From a checkpoint of a small mixture-of-experts model trained on Wikipedia.
Size: 10 layers, vocabulary 25914, 68M parameters.
Experts: 32 experts in each of 10 layers, 160 SwiGLU neurons an expert, 2 picks a token, a sigmoid router.
Training: 841M tokens, 6419 steps.
Below are experts of layer 5 (counted from 0) of a mixture-of-experts language model. Rows are named router (the router's row for the expert) and show model dimensions 128-191. Each number is 500 + 25 x the weight over its row's rms, rounded and kept within 0 to 999. Numbers have three digits each.
After each expert's rows: a language model's description of what the expert responds to. This comes from a sample of Wikipedia text that the model never trained on.

# expert 22
router:496537488522515457522498528514555475499448517530544530532529472499461499489502518535504523550501504506481482498473493499471494519567497461486520508496525517499490463514497530494555556475484495
It responds to: Table cell separators. Pipe separators, empty cells and line breaks ending rows in Wikipedia tables of stations, filmographies, statistics and results.

# expert 24
router:459547500487509527519523463524517461519466552529553479503497512516458523463535533523512489506505472466481498488509513511510490506513505502483528485488525458504495477513477496479509494511503472
It responds to: Place after preposition. "in", "of", "at", "from", often fused with the first letter of a following place name, as in "in M", "University of", "of H".

# expert 25
router:475492452530558517509486507525522460507510510479543568501491505509491503470487506503519484518492498509510503488484525482480494501493480501500498449490518501502520514526493532512571490438503481
It responds to: Verbs and linking prepositions. Forms of be and the prepositions after them in passive or descriptive clauses, such as was, were, is, produced by, with, to.

# expert 2
router:466541510472505482487509505534525526470462517506493517503516481536527511491490498512490480507501491454475477472529524490480535504532499449455528476478490474499510491497514525542483535495491492
It responds to: Nouns after articles. Head nouns right after a, an, with a, for a, often about education and people's roles, such as degree, students, professor, soldiers.

# expert 26
router:459520466518515495500493526469547529489505502490483508544547530514517523497489485479499496492502483445510493488520499491465472547537508469491487479475487518477531469515540475514551473472497467
It responds to: Statistics and tables. Percentages, census figures, vote totals and chart table cells, such as %, household, "| Turnout", "°N", "out of 100".

# expert 10
router:484561522490510517525467537490555477530493526477519496563522494498495503478490506518502513508501473502466505446456491462546510510538502472477534517511506506483469487501519518520565510486491482
It responds to: List and table entry starts. Pieces of names or values that start list items, table cells or article openings, such as Primary School entries, Mad(elaine), quoted titles.

# expert 12
router:480517514515548497492463519497539490513494503450535538497459478539470506519500512499483493466488479466518477473501496499498535513511494505461486484484542529525464535504520494503515560479508487
It responds to: Biography lead descriptors. Openings of biographical entries, such as "(born", "is a", "was a", nationality and "former", and occupation nouns like politician or footballer.

# expert 29
router:513543462569525480517493537494512450476491500503508530493498465472483529480473504545475512495511490489484466491497525451491491508519491496489520489512518501495448491517485491527494492458517497
It responds to: Verbs and relatives. Main verbs after a subject and relative pronouns in narrative prose, such as began, wrote, described, ", which", ", who".

# expert 20
router:463496475500503492478503509502522480519480522471518523497500507506486480505522482509485504503483481492500441515530506455476518506532472446493493529495538501502475521511512525486476531471528523
It responds to: Mid-word fragments. Short syllable pieces in the middle of longer words, often after a single consonant start, such as ob-el-isk, cr-us-ader, mon, syn.

# expert 11
router:509526521475541502525513501480503462517482521509474505529492486472473535529479525510486515512510505483480521519526550458523491531527465498518547462500515492508469494537453502504547503452490491
It responds to: Sentence openers. Words opening a sentence or following an opening phrase's comma, such as The, In, However, On, ", he", ", the".

# expert 13
router:475494463534491530523504510498513506513455487493564540532524482536536506469497488515481474517525482467473467445515506520506524506516496489486543476514512511512525517505545502486509495459488479
It responds to: Sports results vocabulary. Sports words and statistics in athlete, team and season articles, such as won the, league, Cup, goal, games, rebounds counts.

# expert 17
router:489541491513543533496511517496513499498461553493507487536484470506500484494474469502495473526463450506480466470490495435500506550558476503477498507487518479474472483506499514491521501476510522
It responds to: Abstract phrase nouns. Content words after of, for, to, in in expository prose on social, health or economic topics, such as social, food, quality, development of.

# expert 1
router:481540467497553510503489503533518509510455517493541478496511493462448497476525545510491507570507475512477503470518516466498482496547504455517490495481510476492518510538486486546516524472507502
It responds to: Possessive and article determiners. Possessive pronouns and preposition-plus-article chunks in biographies and plot summaries, such as his, their, of the, in his home.

# expert 3
router:485545485522530509499502491465554467486494548494543491512470486487492492517479473492513491524511468484481482483458487511462517482537501489459493525472533493502474515531483518477524548473522498
It responds to: Taxonomic Latin endings. Word-final pieces of Latin species and genus names in taxonomy lists (-ensis, -idae, -us, -i), plus "Primary School" in school lists.

# expert 27
router:502519471477519493515492493543565494474474512501496498529493509492487483476487509511498515509489488501527481502512538466498496537529458466483523501531476481473497468507505535523527496433484477
It responds to: Common nouns after the. Generic head nouns right after "the" in prose, such as film, part, project, court, episode, program, system, usually followed by of or was.

# expert 16
router:482509465491534506462524493513529500489470488541496515508520476489516515478500483472514499506520492488505494449483520502480477487526455497476483489490546459530508506496471483510533489451562463
It responds to: Coordinating conjunctions. The conjunctions and, or, but, often joined to a preceding plural ending, linking parallel nouns like British and French, regional and local.

# expert 7
router:480501492514514504511473535507543495507487500473495485531515484473505549489496469536477476481533493471488498475475475431536488506510454479487517501499522503458501497511519528507545509471533491
It responds to: Line-start markup tokens. First token of a new line in tables, lists and headings: pipes, dashes, ==See also==, ----, and leading digits of years.

# expert 6
router:468519514476473502557519522484554481522502521540524543507526461478511495509483506465516515527514478503474511460453499498459512506528494472509483504493544488516493494524503535483497510465509493
It responds to: Opening quotation marks. Opening double or single quotes, often fused with a first letter (' "The', ' "S'), that begin titles, song names or quoted speech.

# expert 4
router:467524496463549461530498482519561500504472472495501512468515508491499490453474502530484512504503499468472508441525558514508524534510490477508528498469522514459488508515532517515482505488492440
It responds to: Organization name pieces. Capitalized words and word pieces inside names of institutions, parties and titles after the, such as National, Society, Front, S(BA).

# expert 9
router:491527464477541509540468517518528499474473522526507516481504477485462531487517502505484489545507502476460485523480531513493498496549486466475511486463544498517516496548491516482534528468533514
It responds to: Table column separators. Pipe separators in Markdown tables, especially header rows (Name | Votes | Notes) and results tables, plus the middle dot in MPC · JPL.

# expert 0
router:481518500462522494526482503503517515476434501532483525523507461473469532470457471495514487503505450499481509488489516501469490525530479484511486489503521488495479525539515515496477496475481501
It responds to: List item separators. Commas, "and", and openers like "including", "such as", "as well as" that separate or begin the next item in lists of names or places.

# expert 15
router:473483448543497535481509524501522495527522502538537505531495464512528520461475512495491526535501478480487488466486517501479533512519524486453503470490506496498510509531481467511550513467501482
It responds to: Symbols, units, LaTeX. Punctuation and symbols within technical notation: LaTeX backslashes and braces, coordinate primes, decimals, unit letters after numbers (mAh, tonnes), and chemical names.

# expert 23
router:485526492510539491504514497498523481515490499492537513512487450465511493463496512515504498492501471525521473474519527478464495506519510471511500499504537536491520511533497499497519539500462510
It responds to: Parentheticals and dates. Opening parentheses with the following letter, and digits of years or dates in citations, lists and tables, such as " (S", "(1970)".

# expert 30
router:480504506528542464469508517489552488509476517558538518490557454515496520483464523475492501571479519462450498472499491487483517466514499481470487466488542514514491500562505489515515506497510458
It responds to: Surname parts in lists. Surnames and their pieces (-ović, -ová, Jones, Singh, Jr.) in cast lists, sports results and scorer lines, often after an initial capital.

# expert 14
router:484538443473552521509502494529501485508486504508562522530525469488490533486447502540462482512542466466475492475493543468527501495542478496477538499479532520491498488517501521486523483467497473
It responds to: Section and sentence ends. Sentence-final periods, paragraph breaks and the closing == or === of wiki section headings such as ==Climate==.

# expert 31
router:501507472511508507497491526498515493497489506542523560527518511495470524513454541492505510517456476492514479522499502490521523501506491490511503520517530490529463476523511511523533514461518482
It responds to: Clause and complement words. Complementizers, auxiliaries and clause-ending verbs in explanatory prose, such as that he, to be, could, because, understood, heard.

# expert 8
router:488504501480503455541452541528522479469503511497512491520508479489494530517527556519482511529466535508498460459509525481463507523521489449497472507478478524499501510533467509500503518440504471
It responds to: Infobox fields. Field labels and values in infobox-style lists after line breaks, such as "- Born:", "- Coordinates:", ages, numbers and coordinate digits.